{"balance_loss": 0.0103, "balance_bias": false, "norm_eps": 1e-06, "beta1": 0.9, "seq_len": 256}
Below are experts of layer 5 (counted from 0) of a mixture-of-experts language model. Rows are named router (the router's row for the expert), gate (a neuron's input weights, with its number), up (a neuron's input weights, with its number), down (a neuron's output weights, with its number) and show model dimensions 0-127. Each number is 500 + 50 x the weight over its row's rms, rounded and kept within 0 to 999. Numbers have three digits each.
After each expert's rows: "raises" lists some tokens whose logits its average output raises strongly, later layers aside. This comes from a sample of Wikipedia text that the model never trained on.

# expert 21
router:432543498522577368551545516431497482512455505500451616605393495503475550486512439484491505601557440454566476520605463598473512528457380519495542478498514484504559584525430498499470475576431525535481504505486560537480470478491528493520525465441539464536519506506594604526499483523506448562491373518543432405508464510456533539544599550521494520491493536440525528485441497471539374504415
gate0:449554462535516451523412577434509538427450452472468512498430490435434627463523471436406444586514530526503497550536559476522579492453468504497449480502491436479478464473449493560388481576424483507493557452470610488483411478567493498541448478504576573572504500500516482572508413430460513552445379512438459532522419415481550432520535505558528514517564475531536409457490590483446453528469
up0:455401452538514512550502464441512430542470527555479510506441454505581440474505507468544447514557478378576468449571414476471539547493596584488465525514542476491510461468549558538428481533440461502455392463428455400444466445566536510504553564531503459547342477447395498449414518519471496535492573537534489591440516562510473467473550429493587451552527469441490491508446533558459456521471
down0:500490547562491485465547506512425461416493455518557420443504540573439526546544463464499550546458535504497551502494509438561411462491537454477575469583507505533578427531540439575524494452544474458447486496486466583506529485458443522529466429487533636566516534447569574533423476463483489465369617446440538444456536506519538504602420448565617486529550483438528616478493510467465481542514
gate1:442534488543501498409480454551474524612462465464461548577473561527500533493521512458453428531478509531569504586521475513450536506427461536422533414452623376552529469478444544493495536503407524567573492489541617472396435586486486434511533485572498459476620572528490517497431491574498472473543433512483477502606474482456558454515518460511519512573552552442463454488410473547548437487473
up1:540502466480536553521418457490539463540513492422526517467493492537421517538510553488458459490498514530533491470319406501491631507476558572558558482554493506488524409581502478481487515523444480448529511389512541437540586516402442609547455444490432497512656499521517424463469472533502519481469543471521437456478472459565561548465434443524517458501596427493510471556526471526505403535554
down1:445505581536495578487467554524493354471472463475463480470499575505502396517550498481387458564408520512522475487454485479477572460555470442465532494397430426541553497475535549429478494503429509489546461503460456542493480502529460424578533530508527526524624465553596549465511564555533421477417579475521384466388480475444434548512531470564496432517475600499476549546536553543525487477524
gate2:492507489557519455492503454534470476456408478378500491548440559417530530504468438499477425454467399487448487569514524394481443363366410527434544498460523423538504489512474463523505544534483561519484486532485600508555435448516520540447388523484574471564545437534477550458465454453538533485550571485548463447521388498488552542515520529544417564503532454459572515472450543473504572447432
up2:511476492504545429555458501610523473432487449497606593483473585503476453524459498463433530465436471566495587570479602479525385442522507509571518475486484514492514429502484578467496572496519477513409515573550450531529578521502473554474635461503506480461512413402535464505611509504523495570543503405513443529440507506444523556464508413515548533444547506472435473489580448549512552453612
down2:555482495603585547522437410577547446499456531503495419484483546494428513513513545556548540460474554428596452444455483413561542485610511520497498559496472440610526449560475503527446514610524535526535509441475482508471440532503449458452570515547568516468452533546497572491500527482522455525439621547504461382580483570533561640512506480498552509507561522523445480543488498579576460469492
raises: "orship", "ures", "ured", "ience", "rated", "rif"

# expert 18
router:530533513520498554558458473572484529406503462575520509500466460517452477518513330559449441470450427545432448500519463595366404488452569543606479505541522473527538495458484449512480576457481510598521467546449463551514506449431497448548478546488441499475538445576473525606505541536491510509447560519487517474497552488455488460374485419547587496576399512559549503503498526536507563431522
gate0:489457546525480395492625520487456443485506489475468423443562509458529481473572409476429444441407489581483498492507467456418454488475542456495500486599528449567523548405448497604555464418450481511515542497599520581532577438504510536550543533502541499591511550464495544525488530530564486559516524585517527471477505473542483449489473471476575595457450467505489483379367538558491498491404
up0:454517520572474472540431552400453472501437397485481471465480477540410438484526432395491467515558559572447562523478498491523460528466529487489404560511431556562566517537506496547549417505534448406508463410509464600531400507486486445537499514494448600483476458495467504453470412570550489440429499496547464594432517455490519576432461516558551516541518423454514543555425466605437520549512
down0:560504464483547521441563525450457481547598567496471469461515506525564438514533563407487476501510490388500482475464578511510523567486552420442545422564509460474519469539553526400576458556508542482528565458560513534460526509562481516448441452511459477482475490533512510397602448475550506595503491507481488445457458599589541465485584459475431540563440502462541449507470490445651397530401
gate1:450480421519489578432547483483560521542490523574523483531534480529584503419451423512437433438462514526533522503565383511525491508512512558512456511493539447457556476478473495624473522518500422467505568492525504459526495432551529500498493488488581535544505440531468685490421575459538586459530414450561528557524522505396513589440545420518431572467442524481437466474545534496406470457575
up1:494452405467466566470449463398496473433470562443571502436488485545504470470475423463467583564500576512411561499504556531573438526525447449512542437508525456440554489506599583577613493562536445512458565528493493570438462465508544594483493389434556440471514522487454518505501539546466527503525439532527560496476516396477431592456520575500421553476503501485587440498496542507491570598521
down1:521528473462537491552435518535472491403567597453433500496469470586412508526480442445545500501542531460463565561540570530515557520509479471505521443497498563624520501469456512466480559512480521435575465510577439482542450631429493486489547509552494382552379574501456460464500492526490420453422539471407452503509439523617454442521463485547477418414566440490541504461495531510409476556513
gate2:422441513524453523488455498524559543393488493494492548512621459520455469489511476480371551387435414457495385469466485489402535425501510510496473480630593510461496492440455514605437616466468533556454505523494517518482459479431414490457519509487510518524533527549499505533364507505480423519519464472516526560538551446507473457453479419498594480565426555513513477410437552490522496530507
up2:521451484405474537512599453518540490505480424553538408505528504479515596442501469501513606362456484457510543415581519454423542442492517578457454506557555427461479524464509484573437526449439529550479384537449451473504497499461463407452462582514379507527554435506488459573514506433581495520459505460521476437534515570560475426525495486549542542481539517409433525429527538574447498484461
down2:531546508530527447527566536389485521565517496472506631557452597504531510476519510517563491552485483471449524577522559513598522518597447475460550454458466555476480550489572520494535505594480408455461481550647582532504473501491472592468595400454578477487470456472491552434511457557525532485489523484430509536421391499418592494505535460511460476417548517514529555537535551425513519434480
raises: " in", " ", " by", " over", " on", " and"

# expert 11
router:474565480475571466540413561491396523492383555516489435458485481528546506520542538409479492404527519441530552541451548459464571494328537460390537463460488443478431497530542557603519438525522457478544542498453436576440489431515479503467544469526532519501543431549456526484550515450436500457542547534506485575457502505477549532587506585460520454497550455453536417435484410465524399530526
gate0:490452447506500486500480563612502451478499506432456523520511465526519447492428483435493553358539530552441509618477595503448518531372560498458591485467495542523484614498472500464436404466413540460437460567575525545517395412460541435471502462489540451508518477515503427469475444435523496480549535516479542412504519455448533443606522555546574463541552479463528444538567554488503469560475
up0:552570505528493584521531600552474520562532504520615477578519526558440542533508565543417459539481536441568494524442523490408502533470585524531497581547540534472469499590466607458495503565543436462481498419445471521513603577540512522418510489492492378405459594494465493534450439543497489471519551527473500474576491449631497497507452469514390501503491489553554459409550449468463515501548
down0:363477519475395500556456468632514434501529519423433547539522522509426501469516502495499445475557592466500523516546494450448465512517453468426445503509400556532480516405522420487486415461496536534462506533491475479560589445444479580529467480531467470531361461471489558389454523513462492480475535445440420472470478432445465401487560582508483507481538546510479417469465529502538490462630
gate1:501460500491519568515485490502439471482520627444492503554536519433541469387449529457540477432432524460519472562564357442468568556514508452399494499486530529432438501502495638475530517587490478514476529492611525502517427486590476425550539489530510502544445489458447458515441511511474488529537474553388463566531521430428498476500602522485534528469529422569553450419514544511528465630493
up1:493519528516478455559497481535527507503415500466520507473619486516461585576571531439481459514575607444505503475544528495441402416432542502604536554510499522480409477516505569511473445466528511510446526512534479598454513471528566554532449517422458478517601483488529479528495440383481586477529357584486457452470485499451616495489503498496415512509477492469560503392512542594462570481426
down1:582445454535504503543554468412495554442518512457461409576525490530450430501423412542544466492490511459558549478485457455517600552546541542556422474547507540475564463498542548540540467483584417590581465504492464657519526534498630519558551488429499570566554523462493517541451522521560458472530554528469516567530451492458468522498556453547569427468543469483525469499462529497411424613527
gate2:546384444588534485515415576470403547528503423591564510584459556484530418438547519487498516549478513492446555563413580411461540488392483481476437477487557474532532547451537433543537453565466575544480512533520575518520492423449443521478439552474457484476527506570525538503524522547506487450525514519503437475457519556582538545503476444477530472589451532465477442467464373626427477534487
up2:524443490612464556493424548553436535451485500473391501476446508528565468481519495542512538495552428429374629468448510488495405548539569467438488472559563513544472525461539517593569548466486605558506513498561529538525537494425476585474521558417526487420412474503540523436474571528416499482524539515438580454534529509522480516445489435479469429547456507404511464598518478568530466466455
down2:560485501424547471510452437521584488494471507485497490480506533478462547488497560414556487501500534482529535529475469467491500473431475445612596591467498505441437514555463460463570392470491524484454590582426450528538560492521508498373515460519496416481565522430389611553468588558429529473470503577484504528477479462513503628444509595476453475484556550591466449572446548507512545559460
raises: "ated", "\".", "ined", "elled", "een", "ating"

# expert 27
router:472419514568530574487461489459533450591555489357515526492532418508501536528512490504530519585464544485535498496466466459602567556519492555568427523497437540509548508486495423571522523437519615528478470464541657478562431544527461627515510561481555467515414535606552467448531570459536538440431460581494542544513463543517517500431530558502494488522481408560494486550491542416469530510507
gate3:584586499452475470538537473488515603492504409492433478504481494587511463493462480558576505541573539592578591616430639471517551529533490531529433542540533436498569483448435531549516539446580449489525428429528530499476485481433483529452470526466558509504508619462502535429462436487513529518524555517545554583499551462450527519477512432588548566525444407462590449500545459463488520449551
up3:532475527462578419458555564521518482472529520381462493417505448603545499554476485497522483597471543500466548438528474552534507538524506514523537533545579575458524451568530452497551506558481458520472417602592565474460450526489453513365489420529477540452470465510524460508429535534412471569467590507500538506439496521457370600469519467473501505495577438479464373486520515465545411470551
down3:541454481449514517454485454542486501432554529431507517555633490514491535534534506552468536585502552466382624495460509461560514497450445589483465421543510491596404447509426443530549374553474471517500539498589510520577503558492600522408529505466481479463623490437497464446466483524509433458486520504471471511446539533550550459424536502498533498454535470491471597533512403449513617516484
gate4:464449492436527608513413499432432409530426440500453443465475578465568453497491423440565455465517536497529456543494535564601492543559480607466413418481585532498549555463499530599457543508463529589452533524536490420446507447476466532489455556445471429517523467557495484503498571497509521455503371573485512492481455518518533502382455528508551435484549537451538480477511548528382477446438
up4:505563538538490460499536414499484502383463476497459511552571404476481446601498526477464448484531609461633535391487487584459533533482469525438478398441563558476483526493477516511536513573483441475474478435405383481456523450547449483460464524458475581481497443503481571529473457500554426382443484534535549468456498525423498417501554454487475552473451458527566506414470447551450546560498
down4:454495467415464483511409526505443526457470538584492464537506443464567510467541387500555392451445460450594444548494527507549491508439466542515472457519478502565570479407527501570450545481488514461479543441484455592507527434395454490536453533537466543508561561505457471509604505521561530524545582479489384491441588504579496497419553569495540494557550551517531406542555422475409569481442
gate5:555511531516417505371520470384446417469515310514465491566493525542405574473499426494475463528520464463488562543501479469505417469537560497495470452457549515532576540443477465541527500466447571448427483451583515500430509478462404570490474542545429507576442582525470466535527606513431547469569456487472465505493412528525491428462472549514585459513518463498461430493501529464525539529439
up5:516517432574472536418530501505402553459491468434465492505495343400521525576473571467515443533547490533534450528524532573535433513479527413479539474453457504499518443562556492456473500488527418574478612426531483450437523543546500520461474492522427656545500519485393485516487465474515493536498513532476584506626518522451511527461569627552562475472496453485436549482518493524418573485474
down5:463477521575527501428527497546393485454490578561577553525536465538534498424431592536425496452465423461469546490425559516402544439506485497429539489443544564478515508485522483460483619523461504550561420497500382518429484487501494530589475492468464395497552519498487527555491548527446556476527585474429427474454506501514540471511472488485365430432490609477447574474498519577467405533506
raises: "\n", "\"", "==="

# expert 29
router:532545554554490476554510472473564540485493504517518493443507536513515479539552419570431499389496448498569488520475453481420579490459474452552484491577576480540581450459478441519456570393381555388455423481509549442531530484456480406413553540487436555540488426496534557475535530474501528459435477535492575537550584467527514477546468427528562407474446503462431498535513526602631541488511
gate0:518549526472528484458514543558512553572459522521488497540436464474502449531582511550465522452390437455478518462488544513413560507437517496514517566495605603515490513441466479571516465497480431525468491520469454516464474526467410502490499443573378522490548518547438534541461364514514496477569418560428548546580498479429461429500510480486535498550570527458520352529462487682508460534483
up0:561474453486539487450503495530512471490407550439477433449603448556475557474464585542380526477554551507533519437492449507568497474489507498525426523516600451513493592477573576562553366504533471476575476537553478417479533460617504481428509421525425456440552534521560501500518480527448378443534487471478446502525504433515500466497464466501522504537340472451457529450580467537534533468482
down0:396486493532604479426624495411448523498484528577532440557543491476472474473465403503439528513428507481518498520517587446542544541403440443508469476511524559545531551551495565507530410498465501452574522488470498479433529463510443482419529408575575493592540452518526502515465446443544485535498504420593409544502540421444476466592462596453468503523469583509554497530462440563569520560518
gate1:551504500529584474549563519545600549519524470524536459522457466420501472470545547499444570482348508421524467465461497497440462540458533517528500539538561486522463415398542547508477488518494555507479470461539503574550535487460391437412517509546420510574478385515450540524480495540565561533487404449462527537579491493600512349534504525494597434514558430458490447487519532528596470500506
up1:500505463463448542530554510473448412463499510548450556476466500530414504567498445460532442503514515486519555533494427512502410558498519526419540567512502464528406477462530536472543504625517478485476469385409535470505523499489527490455511587487472502528504592466501376564500597596500478522597489397626414429472518568570530485471433514554551523479500564427498539572584412447510504529510
down1:530474517436483617493366488514372446565491500497495526438548445468456446459454577495419515463497548438506512542508604615579638483459513483452550557432529541475487459575494493458455527498431481414505544575557556427509529577521558517587459512499528476419525522464493594505550532527492514554546548501475533490512512474527519505599604477570508514476446510475519413434474521488471494466554
gate2:478577591459527515509480454505525536415447505553531542601570467466506510524428409440558537511474450437472463438477526414446440537432503558564460591462498511478526523487510587635449656479472591492555520481439494551552472569419523505463520526503443496523571463492487559510556470514545516445506517551446465473496507456489498523553470396548548445486509463413509415545456542519520618537546
up2:539534515441470416515538437465507516440536514586508533500371462518579515495458569512504498513529546458414500493604572504494531533467546456508568461392571447509516519456369477538544495464468570556349537507508501411584473506515491548524436457582424502470485468516552441430536461490512552494509477498435477462553623500526482476511465493416535549612526559488517552436498440524431529571503
down2:500621477506549476520507426397433573468511530448458545523476529426532467492489430544657469492475488441511540490491476541477503537448530545549466381401458547471471487501571535483527493530572574523545516510503585480452536437541505491492532542470456573399543445545403456536614549520470572558463509546491538516487557544585399543492458535513470441466568413460517440481569431551496481537490
raises: " a", " the", " his"

# expert 23
router:569432483464515501452436526483497449473396417580583521543459576471491535515511435487509534587483473514462520442488640510517578557473443583430499507456584531437498423474533594535503476603523455509504542512570525492469483496564534469514473475528480526481515499465504494520503479472487447541501487538449440549518682477508609443498511559561523526464540569464454331489495469508437574522503
gate3:566463421473533489493505447567543523541482479574468463592536478497457524524571457472554528522593485528457517550545564466510428614429546551463476485497505608575494613505428472562460506568502501476426531505565525498577486476481482474507462372529559571471485536425517669483601533521550526517527406475539519497520545511458597533468540498521494477438570490548519439582529509497419539528539
up3:511460496586581506530531481507473497502542558504484516452434485402443453459550536515437544535430508440503543520620459523490387544588412411527490473488470541519484443583539461524521517567488524509426556503483496486524492463627418431492589478563496428444556541473398467534442521503476522533412482574461537545515491580526477482501554607536610559540523508525448458509412480516600489458465
down3:547415526510497453491532556433489435455500486512468400584505532526519481424516489508420533500505470485494513360567450383585426527482436504546560427352536408508496520384445435492406527521545529611467462463594492516499482484536476537523448464509415476472498476506526513500544563511500456615532462503481534572540491595555517509441509472529548465459544527521467462543471493526429535451430
gate4:420511515426523476538442514534537450495479495572541463531381526475510523393527609443537488508486502488582457584491505481511547448418499574523506588472468502579433575574564535550472520489426520516448506565448434483541469524501490503554512446482473523541537459549488591589521631565417471614490443462400511516522563467542485499515527524526452416408479424509417492448572480492434530508487
up4:541365504487453452500470500421482479650555462465417476441450466489531550445419603559488505486506526464511491585525501470523470528565529464446545540454530485501506474585521547495487467488522426553464500531541503575415467474424641583514523488428461467474429491549560424504406493509553536484488525541562533508494422508553479458560546540571486456446533457469443518493477509591415408435442
down4:529517447577564465491402557502542577481466451525447558426493446521567499499518478511519438469526467513462628382485498535436549470465552493465538450515433446585532533459425490565488418571536512552464498479502527433557616598441515539429418540546512591495457548557517625519519503570473481473503559456507566502571464545496585495505515478473555568469491552500461395555504596470492509495509
gate5:409524437532438606535414415477525526538429561427484475550519679524475412448439485579538467479475543540541464536527489502438518535474440522536454534466507500490529480456458529473570542479500458538549535509530414438498508533482496489484492488446522551545543499542434548556417550475440589553443468527410500566527406440372511464523548480542380435494508520391503505496510485572518532488497
up5:452565405548502421541485521521471437492477481501491555487605446404534494492505471482518479450494584441478469409509562479465533525507496529543415549496445455587515444543497529530573516485544487495488539499469439465573473565530446538549552495522482592439441394543457488569538474588473600618464513411486451485534554437511403507484525465510554472503464474396447577541605479434519408512571
down5:550573548520445451460490477521558481493552370455417566498447571474431526478528560519518543557541483548532568495514498559432418599499495449381479484471561515453555409514603472493417526511482455535614499469417478503468471516482523475502456561459477561497495548494406499561453454420472618517547476548493437451516418511425506489524521473568592428453501494565508555503528450532549498447421
raises: "|---|---|", "ible", "disambiguation", "ental", "ade"

# expert 9
router:498421431528515530542507519424511469505474543496503581495518593507461500516531432487527420467481483544349542495489416446463520528586446539494607490553504555540490517536548492509555546561439439479520508621436487546518483535535470404491543517479479430495608486479460520560375450421520507462509592513494400534494595495541500475497455553539489619469512532554510533537498503546554581592580
gate3:561429545444495543505513525524500516328493511487518527514488511576529522485482490558539440519606544424441462476423455451511513562504498490545553534581532484520533485488455544563513435538401344490470577431512555465525467523545453430388520532542392506545559465524445505488416517465482508496472501433460515503491580470529495505471573474511503518581396477584498475464414478568547608541523
up3:553465487580531469469489566523514458586577395426385485598473525364477574542572475469494390396546543490499466556503496619447574549527487571392514504426470442418489516562452494535471485517528411546467502618450456468455505549534560571524540494486485518509478492504487546439520498503513553487577505562491496478510474490532442453581417491482464477468461470547505553493507469436528444445490
down3:504575523526501508588516472490439453485456470463532462512454544472601593598425498511584502578533376525421507532483557470591418487416448502599500524496390493446503389561456500469445497502420489510608433440464556520588492487519541494507450505496512535529581581535490437407446512498473419584522458548503482523522522460468495549465549459576498474524502554542457553507439518482506510592464
gate4:533464482547547436469471563566447492464473412497527490505546537542575579481449425519480489504455506432398562476548502477425511483534421468551516454588514420362559497485567566496446502570499488552481573564535532517582490440518410443487497541489454468455408485526462572463454557474558476498575563460448474478574520417478499435486558486482579584473546386540463576500486539454492590551507
up4:519465533476494496434644402470568427564543494489505533425469422517372454536560453568489374440628526527427579475503465507548481561501421466528552566535450503505516530463467471534488519522554478541518571459546568446483450583581504405468533464506549592566505515439399418436454488433591484434449474470543504483488465507535526470464435476469465505485491527543520513486532507472503508558480
down4:449451500539383483485576580468508453551542409519515544427451501480509472527412499496486506591497463544516519496492491592536419482517464500511425490493459486488539471510543435475601546499481412457542496594523538538570523552629450505503440592516476486544526439493463536522535446521518447411483529432592549486455519473541455585399439480541491557556595485481539518605557495562484502624553
gate5:483448596455508580448404501526553492480439506546476481509541421587538470540452464594478482492468467461455517552511603448504585504552537553484515471653572459579455550524465470454541486552456513509403517527497565466475510534570528477536551567475407525561469455564489494556451499452481558532558499470440432444481488472426518523547458554540479522554530496504556348430540478501541488581599
up5:455531525490580527515622533532650497493478523466549548539444486452505471482448495575477492516380587482526540487505556511515540541493546593510532554449376529453558624549564526488492454470465469572486478473521476455490469474582461544418529508535473478527527429448557496507513500474487565416481543488487483428447614448562407506521587534513582482531547487548566513425554506403542460552494
down5:549531523519515611505510474494539511475558414424523453504429497546501461548536523432474532467505507469456482449481561439536437505499481513535455526533539423549477510503458519484462570519562386554562563390466374587489555523587522511480478526422476500485488494466538527563457507421560508370542574493519416511428442583474541593491477522416481463524437424464465608434522406553469469474470
raises: "2", "1", "===", "0"

# expert 14
router:523509510526513472576440504494601529512437481451541521473523329534514421435533474513509532455467496529489464468512506536480407457560674472475540466484542466518539484543517531531477523470497429588540483503462502453525512454406475435503487582475504402506521511554497550571607540460513499519530515561446536572424563550519450481377513530573479625494419535490558551500506538542562474418472
gate3:396449521535499432477504502540571514504385542488519377497522496600449411423458481517524495411487517485500495439448516462470467447432505531504452571598602528427462456478525548557500554566516521495451510509446429415500454433496451531547484481478555488550504476469492505487507457503506521464462475471335564439514489508482555370450518541434417596565434510563475503464539557567509512557471
up3:450590527459508482629473532455559561428482527504480502569544397510479605540516489414499460487421477511458451455536514446439465492513547595398567539454535562497501610503463535598431508490476482512416508383463426568523488621461500505467494449578584537466543437487524506561476517519484464463505469575447450491482545534455543535501554486554462572485450507439499490501451590490532488465410
down3:456427516499506509555589566504448442535517512479555427507513525476333524628528522501518503547532484534382449583586510480535466466410457439555454545580455509490516478468609500446491445550447490576483489446545453586512454521560439543481567572526502390458564533494514487481508484409539446481483511529556416527507467530555484435516530554518480439512560501554480584561435477463510537479420
gate4:452442492571479562541469442554508569554463503429495543486502450472457522578437491520531465485492516426436493493462554514596450516575521473520474572546535557453514484429465533501402518591496398529443495436487483531455448536508597472512482571525502447463467512452551499488495519378575500502481523482455530392529561428470618472441441454581428499485550478411469520411484462585574467621475
up4:457522601545522501564578522432490520495501385436472509452457509512584563493635505499516454454418481491543520578465518547382465416586356544495535475430481406451516496534442530478539556562496481503444508492530452496455508555499540490499435498537493484404519434466509523421501475485545515456582506515533547530451513483564511579552476485512494417588467444404505540477563562477578513515589
down4:476548550448475532420498477506399481551555437398452590465543557468473505543508392496571424387573494500470473514480466580453443545493480473612518442553526509463525553400414550451530392497470458493501503491486533601549521490453507445442481580479543537510569486476410546438418489476522482510513482482548413476541583499575445473510614533497447441469532457520508438447571494534500513507545
gate5:476464532551461519471533366496473447517456498475539578464461621458554489444501353388540460472480579560404454467539503498456418499403564519526426460493524548468497519477523517613466550408550469488489469571474610541489441516510560443498513453554540494484497498548511510500532546492611468548527483463473573501526446575587578469480503524494487467542563534555464530535447585506449554542461
up5:397482530461495562435473431472489498448632527511441496594577464568574506455550527436499364491546425527495467510490474473491501515504511497501533531540501458487553465498455515520447475534519564465421542421505507464571387499501571511541568466539494544481487354469523397610496521497421448472511551542356441490474556572516438487553458467479517470464516533518518579519541547491530577467450
down5:513527529436489405463479529534469390466543557537455526401479523460494552544496336512521481577508485438545586503568566470576543518539519510549526458510463552514529483550407500557507528478586455418474500504514519469473546500464433529481564440504493517500434497524648469411513467554443457488514490438510517507533504586528505507496457421482460544624547584507482581614567539563475483506433
raises: " written", "ly", "ist"

# expert 24
router:568441486435540482527497539519482464497485496545555544518524507443555475518492548513480498558443531480497501495538565432485551415466487571451539397470505535454475439549433514532407500556526448465510486442472546461574516551494580526490486511503501393469479426432561541436377421515441470475456499510506338470508559490469511377586498468509464652481610522536495451563504538482506604448512
gate3:453582466476547499466510527594529540573466513512428613481505482522470485448512493490517539562515516496511439428526514446496491571449434613519565558541523509509511489505483488546434387551464452571518502524511581537462473471518569502470525475538527517609474567454562601514442469555551509592514407413520537480576545582440471494500544412566585591529601579542512445526533555497533593516529
up3:605596462478493527518498476463415462573523534564496402492486526440407507535460485572452526505588465526488510565457480506500504563522530518516515508553491477548530435426481474425590523456516567464567502458508528505489526480459537520466526464494451603500508472438482488504475419475539525562511511529451532504544313501500483483502546361521482520534650477436599478535510480531605405518425
down3:510427475505419482574449513539496440515444480554445544470493289480431547465526539529454400442541574456515543537556544532523480481581513567472444455441523514501583490510506489519564578462468503459517428466420493474492503531449545453525473482462494627506490474523412629526462495477597545519503529542485597505489471448422504463484498513545489488493449385506475593463527476517430476496572
gate4:530452408477499462485394453504483490467410507551519409518506409488504441456540485445431507472437557401577485568509511497453484548475455542445519543518559495466565527486505512672462472537402472461479529480559543471548519493550497489479410481513570509464455512491549449524404560529515546465489485356429507494479571501489447452468515611535510512475544546514476575590484579500440612534476
up4:554514511409557562578462586542514437601433457574546523475513487578537498498522477421534452566538462498488519475423469493506476521505533506535476497402491515532524483478574549518476504509515693549420454604451497472540591546527570500510475461511519568566460484545474526594519510574579537602563575560524462532473460507438510493569541462476511516505449514440441407483527484578595508480503
down4:472473599496481542394496522448548490470492433565417534498511550418567522495569443486545471563518465542467482456484530459506512423493559573394472462539483520462376578535516453439536527443566634443511512492455460556563496477537525511515607481456522482478537545533580532515560494511610462493515612543438464515508422497552426484438392448500509497537493491451601495448553543514556496445461
gate5:460547479590534537500466499564482465482514520465531433524458545495556518446515451551485451483472472503533433475392493439460521542543468530394539530545412476506502436522529541474507486482439480564461526478504497410524465426331530469464476549540507498504479543526516464378443494562486525533391533474433545425610559468540453470503423572525468617454520440532536433487528603541514604419508
up5:503468387447411510545486460490442519531487514504478486495477516418428477477483464580461548470554553518508499617595504548490536566478602519448512435461504461511537506547436514591532470514536436469499519464463462430522480520555665533500514485530550510501571601505517523540434460608491535599471542546456436476549440490549519469504507529463469471446587557449496557507415474531632504559407
down5:478488520489603507477498444507394561497556464490505534450585472525500550441431513553563480411471496532465457465473520520544468484531501506520417473541558533521574530500483540440516561500434396521432571482476449441507455484392463521430569553507609450584387485488522475490466534375526497498446457442535560465548468489505478566657458469532449517531443490510497539575570584522525534570433
raises: "olog", "ñ", "with"